{"n_layer": 12, "d_model": 128, "n_experts": 24, "experts_per_token": 1, "d_expert": 64, "d_shared_expert": 64, "activation": "swiglu", "moe_layers": [1, 2, 3, 4, 5, 6, 7, 8, 9, 10, 11], "router_score": "softmax", "normalize_top_k": false, "routed_scale": 4.9, "balance_loss": 0.00306, "balance_bias": false, "router_z_loss": 0.001, "init_std_router": 0.00931, "lr_router": 0.000974, "vocab_size": 1313, "norm": "layernorm", "norm_eps": 1e-06, "tie_embeddings": false, "optimizer": "adamw", "lr": 0.00251, "beta1": 0.9, "beta2": 0.95, "batch_tokens": [32768, 65536, 131072], "seq_len": 1024, "train_tokens": 401500000, "steps": 5227, "dataset": "wikipedia_en"}
Below are experts of layer 3 (counted from 0) of a mixture-of-experts language model. Rows are named router (the router's row for the expert), gate (a neuron's input weights, with its number), up (a neuron's input weights, with its number), down (a neuron's output weights, with its number) and show model dimensions 0-127. Each number is 200 + 40 x the weight over its row's rms, rounded and kept within 0 to 999.
Before each expert's rows: a language model's description of what the expert responds to; "comes before" lists some tokens at least twice as common just after its tokens as in all text. This comes from a sample of Wikipedia text that the model never trained on. Tokens count by the router's weight.

# expert 17
What it handles: Latinate suffixes
comes before: " of", ",", "ic", " and", " in", "s"
router,223,150,290,207,196,223,186,126,183,208,167,178,131,180,122,155,198,205,201,212,198,168,266,129,197,155,215,218,264,249,185,241,199,191,200,200,212,222,197,190,159,222,191,94,172,183,198,177,170,200,163,232,172,211,162,253,210,222,176,169,228,234,164,252,253,194,207,190,159,161,219,200,128,257,253,159,259,237,229,177,269,275,148,188,170,264,221,160,170,150,210,161,269,215,134,221,124,244,204,221,227,218,174,226,272,237,231,242,202,173,218,160,194,83,193,157,261,230,213,221,141,170,257,191,214,221,227,272
gate2,215,152,192,171,242,178,200,203,221,163,208,238,135,215,249,184,199,197,204,189,230,95,219,218,186,154,200,247,173,200,183,193,240,211,239,202,121,170,195,139,311,209,178,209,189,283,198,210,200,221,198,196,180,200,243,217,194,200,153,252,202,195,203,197,106,216,218,158,143,201,200,195,147,249,209,184,208,230,232,217,196,192,126,149,200,257,217,198,213,169,208,272,193,201,129,199,191,160,202,188,174,208,201,199,220,64,241,198,196,147,96,227,208,248,200,125,202,263,149,208,204,192,194,269,55,272,206,201
up2,172,158,149,235,204,190,111,181,195,210,181,283,232,169,222,200,190,192,193,201,186,283,200,211,251,225,214,200,231,158,174,202,166,232,194,230,192,211,284,145,195,266,220,170,156,210,210,194,187,156,175,168,196,163,281,202,203,199,228,238,167,272,200,198,233,205,194,200,185,203,159,199,229,199,205,76,153,205,198,204,281,224,180,216,194,239,164,227,175,285,321,214,196,182,224,187,238,178,115,269,199,191,129,190,166,146,260,187,197,204,200,176,201,213,193,168,203,198,86,234,200,189,143,196,238,236,334,173
down2,207,289,157,235,235,244,203,194,241,198,202,156,189,192,199,196,142,201,199,146,173,183,209,222,213,175,176,233,195,260,180,185,205,142,243,212,185,123,217,203,167,227,248,174,206,195,140,243,235,268,249,209,213,215,192,241,159,201,225,227,181,180,186,232,196,282,200,239,128,126,282,82,266,137,154,258,104,208,223,203,173,203,175,209,207,195,249,173,145,258,287,221,254,196,245,125,180,237,215,182,202,201,232,267,172,206,207,225,149,170,204,150,172,195,201,195,202,167,315,176,183,215,194,186,103,203,192,199

# expert 20
What it handles: Zeros and word starts
comes before: "0", "1", " |", "2", ";", "–"
router,198,148,247,205,173,284,160,179,173,207,125,166,160,160,188,134,179,246,243,225,180,170,217,129,144,171,103,265,263,235,188,238,259,180,237,173,238,215,233,146,168,237,232,137,154,165,146,230,168,227,184,253,171,143,192,262,225,254,153,183,249,236,181,257,230,148,150,166,175,182,234,227,171,265,243,167,252,234,211,195,229,229,177,145,161,225,210,180,163,161,149,177,254,240,152,222,172,260,150,220,242,245,165,253,221,216,246,240,158,175,252,207,148,159,171,155,260,211,210,233,197,186,255,158,183,198,226,208
gate1,197,137,200,198,194,201,207,208,225,390,245,198,201,263,220,194,200,150,323,163,198,183,202,152,170,199,193,166,202,269,218,351,210,222,227,223,243,200,199,195,186,155,216,211,201,181,203,192,243,205,198,141,129,161,233,204,201,251,227,194,244,194,209,218,231,128,203,199,201,254,344,190,200,211,192,181,172,176,203,200,196,201,316,203,199,198,198,185,193,204,217,205,142,194,212,187,190,134,201,199,204,198,189,200,202,192,277,201,191,147,217,199,204,195,206,135,211,196,199,171,196,189,186,159,199,208,260,124
up1,192,240,198,200,206,189,208,203,231,256,222,182,168,199,201,198,194,230,202,199,205,173,197,230,176,160,201,200,184,142,236,202,219,201,202,192,225,171,250,91,164,305,202,146,227,203,183,226,204,323,207,266,201,173,215,129,193,118,198,248,203,248,191,196,200,250,208,201,139,200,149,200,197,230,194,201,216,273,196,201,199,241,202,180,121,196,258,252,180,165,72,204,263,235,201,205,132,202,204,190,180,195,212,202,200,299,144,139,292,206,235,206,183,200,225,168,233,154,207,206,227,248,197,211,236,149,61,176
down1,194,152,254,201,199,222,175,198,213,212,166,179,208,214,198,190,187,125,175,194,226,160,230,213,197,188,208,223,205,210,266,199,164,211,212,167,200,250,206,202,175,227,159,188,228,204,191,248,200,258,220,91,181,160,219,183,208,262,205,126,204,176,249,259,164,185,201,211,208,318,96,196,209,192,256,212,165,206,190,196,259,192,220,100,199,215,173,211,204,328,152,162,207,270,197,173,200,210,196,303,235,194,151,193,238,128,202,207,170,172,101,200,139,225,198,270,200,198,201,155,249,314,257,203,204,193,166,203

# expert 2
What it handles: Digits in numbers
comes before: " |", "°", "″", "′", "8", "0"
router,208,166,244,201,180,262,185,173,120,222,118,181,183,123,133,150,194,245,263,244,206,172,240,189,162,180,110,234,250,208,148,256,239,160,235,186,257,253,260,191,159,251,227,158,183,186,183,221,199,202,196,241,196,163,154,266,251,250,153,157,227,230,163,213,235,135,160,165,171,105,262,262,179,227,260,159,216,216,224,182,249,215,194,168,151,251,217,137,160,174,157,161,248,202,185,262,180,243,167,212,211,244,155,243,204,211,204,211,161,156,262,169,182,164,150,175,261,208,218,237,161,218,237,163,189,231,239,234
gate0,199,203,268,200,206,179,195,227,202,203,179,199,221,196,204,172,201,271,229,199,198,203,271,230,87,193,192,242,280,200,188,126,220,212,217,169,331,301,202,200,202,203,242,230,193,232,166,279,182,201,202,240,196,198,164,159,194,202,150,81,204,177,200,221,194,217,161,189,200,154,197,80,197,198,290,153,130,200,200,199,175,210,129,188,205,231,197,138,204,147,171,153,228,200,261,200,191,162,194,200,200,142,225,184,200,194,209,297,132,190,185,227,213,200,200,165,194,213,162,197,191,201,200,293,212,272,184,154
up0,92,191,203,200,196,210,206,201,211,111,188,206,201,169,247,144,196,209,228,190,200,200,198,206,198,229,200,224,259,202,156,205,235,215,226,106,200,278,169,264,164,219,202,205,201,198,185,203,199,189,198,206,201,291,171,222,252,168,189,101,188,173,291,200,197,237,188,200,197,117,221,198,201,253,292,148,157,172,150,201,231,220,154,144,203,192,171,138,270,205,168,46,232,199,192,185,197,216,111,201,202,237,255,253,201,219,199,210,202,236,201,202,213,328,131,161,193,210,208,210,198,194,201,222,177,215,155,193
down0,278,317,167,226,217,200,206,195,218,192,150,165,208,202,218,206,159,192,95,204,195,246,216,209,152,195,200,182,216,171,218,115,240,189,220,201,200,193,200,237,233,135,248,201,201,200,201,200,164,260,149,208,198,157,161,235,193,180,173,211,194,174,216,191,212,165,45,214,132,200,197,193,198,221,206,226,200,200,78,199,143,137,198,189,181,219,211,200,197,184,206,206,199,228,232,223,223,134,217,177,248,302,206,227,206,230,168,166,172,207,200,174,213,246,148,194,205,206,271,284,210,263,179,188,192,347,182,163

# expert 0
What it handles: Coordinate symbols, table cells
comes before: "|", "1", "2", "-", " |\n", "W"
router,222,159,235,229,159,271,163,185,175,253,124,145,192,153,170,186,153,263,253,240,174,163,260,179,151,182,120,237,229,239,164,220,238,170,271,194,257,235,245,171,185,228,258,179,196,175,162,208,174,217,142,230,200,131,175,242,227,284,127,152,222,232,168,245,227,143,155,165,152,141,224,231,163,232,198,177,219,214,228,177,255,234,194,203,131,228,243,154,132,160,153,165,265,247,187,255,184,224,181,249,256,197,154,219,206,194,224,243,161,196,216,195,172,158,165,173,247,219,254,233,148,179,280,161,213,228,242,221
gate0,170,134,241,200,173,252,205,203,170,156,197,193,188,203,186,206,191,183,201,212,157,197,161,301,210,226,184,198,196,176,282,284,196,209,205,197,197,204,220,111,283,142,204,202,175,201,193,202,198,209,92,135,205,241,199,199,198,200,176,232,295,221,138,206,214,387,213,202,215,217,182,190,201,267,204,200,250,225,210,220,190,199,202,194,188,182,262,184,202,190,214,171,202,197,192,171,201,220,199,207,308,172,159,210,223,241,192,245,245,201,141,201,189,179,229,189,212,124,201,93,115,160,239,238,144,199,199,200
up0,265,195,204,223,187,121,124,152,207,208,180,207,154,185,208,178,219,257,204,91,195,298,177,131,173,94,264,215,204,209,105,206,215,202,213,219,320,220,117,217,214,177,76,196,198,190,213,138,252,197,262,197,192,200,204,210,207,196,180,206,165,110,181,206,142,172,128,179,197,191,220,202,204,198,211,201,217,245,145,170,267,260,172,96,279,261,201,158,196,203,197,204,178,197,208,191,182,210,187,186,196,227,197,234,178,216,238,201,179,197,214,182,208,181,204,217,195,239,213,203,263,198,191,233,199,262,206,184
down0,196,215,176,244,165,203,216,204,220,204,192,321,198,205,184,221,136,178,193,194,155,195,183,198,168,212,209,210,200,267,202,196,181,188,190,263,177,203,182,153,211,151,195,106,253,215,204,196,194,199,177,199,74,182,194,138,194,191,260,203,121,185,199,178,192,207,229,229,170,279,188,284,211,225,204,255,202,246,198,200,204,224,281,122,234,203,257,93,198,281,135,227,193,217,236,170,207,217,142,207,183,203,233,233,178,203,249,189,127,190,285,189,178,150,185,196,135,210,232,317,182,122,190,196,197,217,246,202

# expert 12
What it handles: Mid-word stem pieces
comes before: "ed", "ing", " to", "her", "ion", "ure"
router,274,154,220,221,188,227,194,181,166,231,163,178,182,114,180,174,177,214,244,215,189,188,211,187,219,155,162,256,225,248,143,273,230,177,260,116,236,238,223,173,160,206,210,162,161,177,146,252,188,238,199,184,151,202,135,249,227,218,142,165,194,248,132,176,180,155,172,177,160,203,199,210,188,263,236,171,252,232,269,177,245,267,215,200,132,227,191,161,171,176,193,174,211,254,155,224,178,279,158,218,259,241,164,192,262,250,219,252,171,135,271,135,120,168,192,149,195,200,275,248,167,186,261,208,162,254,219,214
gate2,176,202,175,186,236,200,257,223,201,162,221,254,215,197,186,201,189,196,172,231,208,93,160,148,202,166,181,267,189,233,192,270,53,179,186,174,270,207,146,228,212,200,221,205,208,201,178,153,265,226,209,197,162,240,138,300,168,193,197,206,195,200,195,198,203,250,229,254,209,224,215,343,123,234,196,141,202,201,198,228,205,280,196,165,158,94,252,215,199,232,198,197,146,206,270,193,202,199,178,185,207,141,194,191,275,175,195,256,196,201,173,248,200,140,243,206,196,252,189,218,204,204,264,214,199,185,205,141
up2,198,199,219,186,235,265,191,200,183,197,203,249,212,214,241,209,200,169,192,196,170,195,191,296,166,175,244,146,191,215,228,203,194,207,200,271,158,201,188,206,213,223,198,183,214,327,210,227,194,167,202,200,152,195,335,226,196,190,260,109,184,192,199,165,197,154,185,195,216,200,246,196,123,200,196,201,206,249,175,203,268,211,134,239,191,172,137,183,200,181,203,207,210,190,189,204,235,222,142,186,224,302,216,162,173,219,278,191,84,148,207,199,203,197,251,197,199,305,206,236,187,188,72,171,109,205,196,233
down2,208,150,203,276,117,179,227,196,201,212,209,204,202,205,194,200,252,220,281,230,192,229,201,203,207,137,155,116,200,199,97,213,189,179,199,181,145,278,186,122,161,185,209,153,132,251,222,167,218,141,210,234,127,242,204,207,173,195,229,189,160,187,198,142,204,203,187,196,202,213,238,243,180,256,163,218,171,207,209,270,105,176,206,314,163,202,175,212,172,199,161,207,190,238,233,148,228,200,197,200,178,237,259,286,202,215,214,292,286,289,180,239,207,197,246,204,138,264,153,204,197,181,225,198,165,188,197,146

# expert 14
What it handles: Possessives and name endings
comes before: ",", " |", ".", "\n", ".\n\n", " and"
router,182,170,250,185,163,247,120,132,155,205,174,174,131,160,185,142,195,253,249,216,208,204,271,197,169,179,116,227,255,231,181,240,257,148,218,155,254,235,241,188,113,204,242,143,176,167,183,235,201,195,193,237,212,154,173,259,232,249,137,169,247,232,208,237,263,171,168,163,189,147,219,250,181,245,245,176,251,187,231,148,263,244,200,133,156,265,216,199,174,169,183,123,253,218,156,202,183,223,129,277,216,230,186,215,214,236,262,247,167,120,210,177,166,170,187,179,244,227,221,244,187,164,247,179,197,206,226,215
gate0,278,201,114,209,153,202,209,116,242,173,198,205,197,169,184,252,192,243,287,200,190,253,198,198,269,152,239,203,211,207,134,147,183,213,197,199,226,202,202,201,207,234,201,207,201,200,226,151,190,229,127,183,206,209,212,210,178,213,200,201,195,199,203,228,113,199,239,246,189,173,22,261,201,215,195,156,109,157,140,185,214,200,164,201,159,188,185,287,203,191,203,189,190,200,214,200,199,194,200,185,212,292,186,201,174,200,201,230,178,185,253,204,132,314,233,242,180,173,197,235,206,204,232,203,193,337,236,203
up0,191,237,201,204,156,111,306,253,192,264,187,196,224,403,160,227,155,55,196,195,203,201,212,184,233,210,204,197,206,196,186,257,249,173,200,163,210,92,179,226,197,268,205,224,198,198,198,180,203,230,207,198,237,198,161,211,255,204,176,206,190,195,205,197,192,217,216,149,140,138,215,198,169,245,207,188,213,165,204,186,250,171,202,193,206,210,192,231,207,139,185,200,167,202,113,213,214,152,192,199,183,244,212,191,200,171,299,213,190,173,195,206,197,211,84,201,197,222,191,198,209,196,264,186,188,201,259,205
down0,159,197,216,331,187,213,196,190,195,339,198,188,160,209,191,217,152,234,128,214,52,201,221,258,253,194,200,212,288,223,204,89,214,227,152,207,198,179,236,176,176,218,135,210,200,267,177,191,195,221,210,137,248,138,124,200,201,211,201,141,198,219,221,273,200,245,158,180,200,187,217,241,202,229,120,191,204,280,175,190,211,196,187,264,161,166,196,213,193,181,171,163,237,198,222,200,207,149,211,200,167,214,196,200,133,199,201,196,175,219,199,195,258,201,249,139,264,208,184,216,183,210,251,196,202,231,244,168

# expert 7
What it handles: Consonant-heavy inner syllables
comes before: "s", "ing", "ed", " of", " in", "t"
router,211,162,247,221,178,224,187,170,184,231,186,200,169,136,155,127,187,225,220,227,177,170,230,166,170,191,172,210,234,197,164,271,307,134,262,147,214,281,249,176,170,238,216,198,167,154,144,201,167,217,179,186,137,193,143,231,272,250,187,150,188,238,179,228,252,185,173,168,199,142,234,211,187,217,226,179,172,216,275,211,288,203,182,185,179,247,210,194,158,167,164,159,212,232,175,252,107,236,159,219,220,260,187,250,254,286,189,255,192,174,250,182,157,206,185,165,235,248,197,196,171,128,217,114,143,241,235,264
gate2,174,161,147,201,196,199,195,194,191,200,202,263,23,201,162,198,225,124,166,191,207,244,183,199,246,185,213,195,198,198,198,243,244,202,205,206,200,206,170,206,185,184,122,146,198,218,267,216,197,152,244,167,185,298,202,191,172,166,196,190,144,274,183,121,203,237,205,200,197,208,212,221,201,334,224,235,200,226,165,112,199,197,259,266,199,202,224,209,205,205,201,203,262,139,214,188,188,272,187,203,219,200,116,206,165,191,161,225,200,221,93,186,245,117,179,139,232,198,208,197,234,159,195,258,224,228,222,212
up2,233,279,196,129,206,268,165,200,203,184,199,253,174,180,234,235,188,200,204,186,201,179,200,238,195,197,192,185,252,205,59,191,217,208,200,89,174,177,200,243,300,198,199,194,210,200,215,264,198,208,192,192,207,204,152,123,219,202,201,236,140,225,213,167,200,194,307,197,169,205,187,191,218,345,174,173,180,272,157,230,212,207,201,196,212,196,236,237,206,158,166,130,182,208,165,301,140,199,219,196,210,120,181,193,200,265,199,195,201,125,253,178,268,204,201,200,168,216,211,232,157,211,162,203,213,251,129,194
down2,187,206,114,159,287,228,136,221,218,224,152,68,215,149,186,179,162,145,259,201,202,203,219,200,233,207,203,207,197,203,195,197,189,163,123,192,140,274,253,191,134,202,194,252,177,201,261,199,246,123,206,120,229,253,194,204,243,181,166,206,199,175,189,202,194,309,100,143,191,217,201,202,154,223,195,176,195,196,191,223,182,214,163,222,204,223,209,231,216,253,202,182,186,173,161,163,211,254,96,197,208,192,232,262,127,220,252,232,216,302,249,142,207,188,189,186,184,204,139,201,186,238,183,225,202,203,258,198

# expert 9
What it handles: Digits in years and figures
comes before: "9", "0", "8", "7", "6", "5"
router,211,150,239,219,167,282,162,151,145,222,145,130,160,169,184,145,194,256,236,239,158,174,244,139,152,185,94,237,227,242,178,245,260,176,224,176,259,201,234,160,145,227,226,173,168,158,173,220,173,202,181,247,174,165,184,299,226,233,153,163,231,245,186,240,241,156,182,170,187,175,243,260,155,253,235,152,235,240,216,180,254,230,201,141,170,223,226,145,161,152,160,190,257,229,175,250,175,261,156,236,215,237,177,243,213,248,231,216,159,152,251,189,163,159,153,163,245,221,252,232,165,168,225,150,200,225,248,203
gate0,195,144,199,200,202,200,198,201,197,216,214,223,124,202,200,247,195,175,209,141,205,224,199,199,145,185,180,198,199,198,199,223,216,309,208,193,248,160,158,206,231,223,192,203,190,196,217,101,192,240,209,175,198,47,227,189,242,206,199,135,210,180,165,11,226,109,212,210,202,251,257,215,194,197,176,167,207,205,198,176,202,257,217,231,157,160,210,169,332,282,200,201,198,229,195,245,199,169,169,198,197,232,200,233,180,233,201,200,260,167,188,217,205,228,201,187,212,200,129,144,207,235,179,207,201,200,287,184
up0,219,184,200,198,200,193,91,199,198,161,197,180,158,198,198,200,201,199,198,180,191,194,162,165,144,156,219,199,202,147,181,244,224,194,244,194,266,83,117,212,217,303,188,199,210,201,213,199,222,203,259,176,274,155,149,188,254,179,192,143,195,208,149,187,198,207,192,241,184,219,241,247,201,160,149,198,246,201,223,143,289,319,198,365,198,200,194,199,188,205,173,202,175,245,281,202,229,200,228,81,231,195,135,179,200,243,217,203,180,193,185,225,193,207,203,203,215,200,206,210,206,221,201,226,286,184,194,236
down0,200,213,200,192,173,227,201,223,239,98,227,186,231,191,200,200,92,189,110,153,199,197,251,140,188,230,185,216,204,145,159,193,211,165,205,202,222,215,230,172,207,203,189,202,252,227,185,211,292,188,199,224,201,202,207,151,177,192,227,198,209,204,206,200,231,192,189,184,263,293,161,171,198,209,171,235,172,183,173,136,210,196,276,199,174,207,201,226,237,181,200,191,300,239,208,274,209,291,188,192,192,237,236,213,202,204,200,201,205,44,44,159,149,197,219,274,174,200,248,175,254,193,198,218,147,246,200,184

# expert 6
What it handles: Line-start spaces
comes before: "1", "2", "-", " -", "3", "4"
router,206,154,265,250,140,297,166,150,127,184,139,139,184,145,182,153,201,270,218,257,146,158,271,145,171,166,131,279,247,200,172,217,214,133,243,186,223,219,206,187,137,241,241,178,155,184,155,240,194,213,167,264,187,170,196,277,227,240,166,164,213,236,188,253,219,179,187,140,170,182,258,226,155,265,249,171,237,259,219,187,245,216,185,141,174,240,230,179,186,145,172,153,249,212,169,267,184,222,145,230,213,225,175,235,215,253,223,215,182,154,231,196,160,161,144,149,239,221,216,220,165,183,212,167,176,238,220,214
gate0,152,192,221,325,199,210,246,246,206,191,262,162,134,203,209,151,152,176,210,288,84,181,197,220,211,197,235,202,200,202,203,195,192,207,179,177,187,229,198,205,194,232,225,197,231,202,198,263,191,217,214,200,210,210,134,210,199,127,215,169,190,216,201,253,174,200,212,252,353,118,212,188,202,271,200,191,193,206,112,206,194,202,219,121,228,261,256,201,199,199,148,217,210,214,200,293,147,186,201,171,188,199,192,195,196,200,198,187,345,190,134,198,139,213,193,201,178,157,211,231,203,263,205,255,174,178,243,186
up0,176,135,195,241,182,229,318,211,214,171,207,194,270,193,198,209,196,203,211,211,138,217,202,186,260,218,186,252,196,201,222,130,220,204,201,216,182,289,192,167,203,241,197,205,201,175,181,221,154,247,216,266,213,210,185,175,314,196,174,201,203,226,237,295,191,212,211,302,198,95,251,207,141,218,199,166,216,202,205,192,191,184,176,156,231,229,265,236,199,187,210,265,110,197,179,200,174,208,247,192,137,198,65,270,180,227,211,200,221,238,192,184,146,166,145,167,202,178,199,176,100,200,201,280,196,198,203,201
down0,202,201,230,183,231,200,196,203,160,196,202,121,183,199,232,275,203,205,137,319,217,192,136,189,198,118,203,207,195,210,198,240,184,183,169,218,201,203,192,202,192,156,173,181,189,177,91,218,187,301,190,268,189,198,189,189,223,157,206,299,193,222,219,168,203,157,208,201,206,222,210,181,202,200,188,204,250,206,103,218,200,166,200,206,201,198,181,235,192,165,118,226,192,199,209,200,208,185,255,185,292,198,202,203,158,177,252,202,269,274,189,299,214,315,192,186,216,225,282,209,252,153,204,157,130,95,175,195

# expert 1
What it handles: Function words and adverb endings
comes before: " the", " a", " an", " been", " re", " s"
router,229,173,217,196,173,260,150,172,166,233,125,179,194,173,131,163,153,234,216,208,165,193,265,110,180,193,168,254,224,243,144,253,255,161,241,168,264,265,229,157,195,204,236,133,166,161,207,209,162,187,139,211,212,146,183,243,251,229,152,154,276,221,182,226,189,169,200,132,183,178,219,218,167,256,206,163,287,225,248,139,232,216,183,152,154,244,244,138,182,195,177,140,206,257,189,223,193,220,193,232,226,259,196,211,235,263,217,245,167,185,244,181,153,174,168,157,236,263,270,227,142,136,216,172,154,251,228,231
gate2,200,230,201,146,264,200,231,200,183,191,199,227,197,201,258,197,197,200,196,158,199,199,130,196,204,199,186,175,200,136,186,282,289,198,292,210,211,238,200,213,200,217,186,295,89,202,162,217,295,199,208,230,201,201,192,266,228,214,192,225,135,199,184,138,198,199,245,239,199,265,179,104,162,192,207,163,183,194,199,204,174,201,134,193,203,132,215,173,178,200,174,200,211,245,237,228,200,125,205,194,201,222,200,256,207,150,198,369,201,191,194,206,188,159,172,203,281,199,215,197,215,200,198,236,203,210,202,334
up2,159,208,190,201,310,207,198,179,197,221,159,197,220,252,200,182,212,141,199,127,305,198,200,189,213,268,200,226,190,175,198,200,267,200,152,208,187,198,120,202,234,200,231,226,162,201,197,229,192,218,220,198,285,182,192,204,166,202,346,197,176,201,201,197,152,223,190,199,233,251,64,90,165,180,200,278,203,111,187,196,112,200,200,130,133,199,296,206,203,237,191,219,200,200,197,200,200,201,201,196,154,219,197,146,236,229,200,221,199,193,216,177,219,223,170,197,200,193,201,207,159,198,186,231,282,157,234,263
down2,190,189,200,290,203,174,207,203,204,201,195,187,242,208,185,229,92,242,202,165,123,221,238,188,207,147,162,205,163,302,232,161,222,169,187,251,219,202,120,240,215,197,201,213,251,212,199,151,199,226,194,161,197,146,202,200,185,198,183,201,102,224,188,124,204,247,153,200,196,201,191,207,152,193,185,200,94,189,213,200,221,164,196,272,224,275,235,151,200,201,201,213,203,278,210,249,213,194,187,240,209,197,200,199,329,240,287,138,260,225,193,199,265,194,200,118,201,198,183,296,214,164,213,167,201,272,167,161

# expert 13
What it handles: Infobox and table punctuation
comes before: " ", " S", " P", " M", " D", " C"
router,197,169,237,245,148,266,150,147,136,246,154,187,154,172,134,147,212,235,244,268,150,176,244,160,166,174,146,265,231,250,160,221,215,156,204,182,218,253,264,148,167,268,227,188,192,176,192,264,157,209,194,215,182,152,171,203,240,239,148,153,256,262,169,250,255,173,118,191,195,165,223,230,141,240,248,146,218,253,210,143,229,204,192,148,181,214,226,179,152,178,187,151,280,248,196,224,197,231,191,223,265,232,173,211,234,257,240,197,174,175,216,199,141,153,138,155,211,254,250,244,158,155,248,183,192,206,244,207
gate2,227,199,200,183,174,243,220,199,224,241,188,184,90,207,203,136,279,200,192,197,146,196,203,150,167,202,206,188,185,217,260,210,200,210,234,129,203,258,134,174,153,207,213,202,199,197,201,203,246,154,201,200,181,177,208,150,158,178,257,189,200,194,185,247,250,202,181,156,259,219,186,200,238,196,279,211,221,209,209,161,158,172,172,174,265,208,202,193,233,216,209,206,208,192,201,235,223,196,190,157,184,200,72,204,199,110,184,200,308,211,200,200,211,104,194,224,248,204,145,129,161,137,126,199,257,353,265,184
up2,200,200,167,204,201,202,219,198,239,214,200,219,216,182,137,250,179,200,205,198,219,200,213,317,187,167,201,179,202,256,161,212,202,229,211,192,286,243,160,197,200,210,159,199,198,188,236,160,210,242,200,181,193,232,107,200,200,196,202,162,200,204,182,242,165,254,203,189,201,198,203,178,284,197,126,56,218,187,196,211,255,268,199,274,174,202,176,15,197,201,188,196,218,261,207,213,195,210,186,181,291,210,195,209,170,303,201,232,199,205,198,173,194,197,185,270,217,95,209,201,205,222,230,196,280,201,214,154
down2,249,181,202,182,216,227,250,158,203,204,188,128,199,201,181,214,349,208,181,286,205,198,152,185,197,201,191,215,200,188,198,182,274,165,129,201,161,199,224,169,140,219,239,204,200,222,170,199,169,181,219,182,201,254,156,183,152,199,200,242,269,192,203,117,169,177,184,210,257,221,223,186,159,159,207,203,207,161,202,177,253,135,153,207,231,202,155,200,241,198,195,262,216,179,200,201,253,275,219,57,140,193,170,175,187,286,197,201,240,200,197,220,148,129,208,317,264,185,288,193,199,235,220,183,193,158,206,232

# expert 11
What it handles: Commas and month names in dates
comes before: " ", "duc", "du", "fess", "oun", "F"
router,221,133,235,242,188,309,195,148,105,215,137,126,188,163,179,175,215,269,239,247,153,158,251,141,150,173,91,229,242,244,186,217,230,133,234,203,230,225,246,180,147,254,222,166,156,158,178,233,210,205,170,237,189,169,201,268,227,246,159,159,211,227,194,219,226,139,195,161,166,147,226,243,156,293,236,189,200,221,243,176,209,217,201,184,175,226,217,163,172,137,150,137,232,229,206,230,176,214,161,241,219,236,183,243,226,225,235,238,154,188,247,172,170,185,136,163,248,230,208,250,173,152,227,155,192,220,246,222
gate2,204,218,235,216,176,195,199,200,188,213,200,213,113,209,157,201,177,186,220,286,181,192,208,188,302,197,196,275,194,203,176,198,186,245,300,201,160,221,196,160,164,202,202,210,190,250,183,209,197,164,200,122,199,197,205,192,274,153,226,191,171,203,193,257,243,190,185,200,199,140,343,242,209,200,171,32,153,201,206,213,214,181,235,213,188,303,181,138,202,223,229,175,190,199,130,178,206,205,182,199,255,204,192,202,232,207,198,165,203,161,253,282,50,183,228,201,197,197,197,178,198,207,191,201,174,200,220,189
up2,149,123,198,175,194,211,175,251,198,261,261,193,192,262,201,195,180,176,243,235,198,203,201,167,223,147,100,203,205,193,195,217,223,204,178,136,205,204,199,186,139,205,195,207,108,193,189,166,176,232,192,187,159,119,203,208,200,194,195,173,201,195,235,201,82,248,274,170,387,210,200,195,178,218,210,173,260,192,209,173,225,200,215,210,107,193,262,177,198,288,205,122,200,185,199,193,193,219,143,200,184,199,198,200,212,215,185,227,199,201,201,198,304,195,200,212,147,201,207,197,217,183,114,265,185,238,197,274
down2,208,231,214,88,206,169,181,185,172,200,213,272,190,176,209,151,209,224,185,165,205,182,187,201,199,204,182,172,220,172,181,247,199,200,228,193,210,246,239,185,172,302,220,208,213,236,202,234,226,149,187,166,194,198,199,252,167,195,141,220,220,207,187,180,200,161,200,218,235,282,219,232,193,242,208,204,217,120,203,149,114,289,266,202,260,295,190,300,207,184,186,233,116,196,137,133,191,224,202,72,258,189,169,266,205,190,198,194,225,190,235,259,242,177,230,248,169,165,293,180,200,175,200,226,145,169,134,200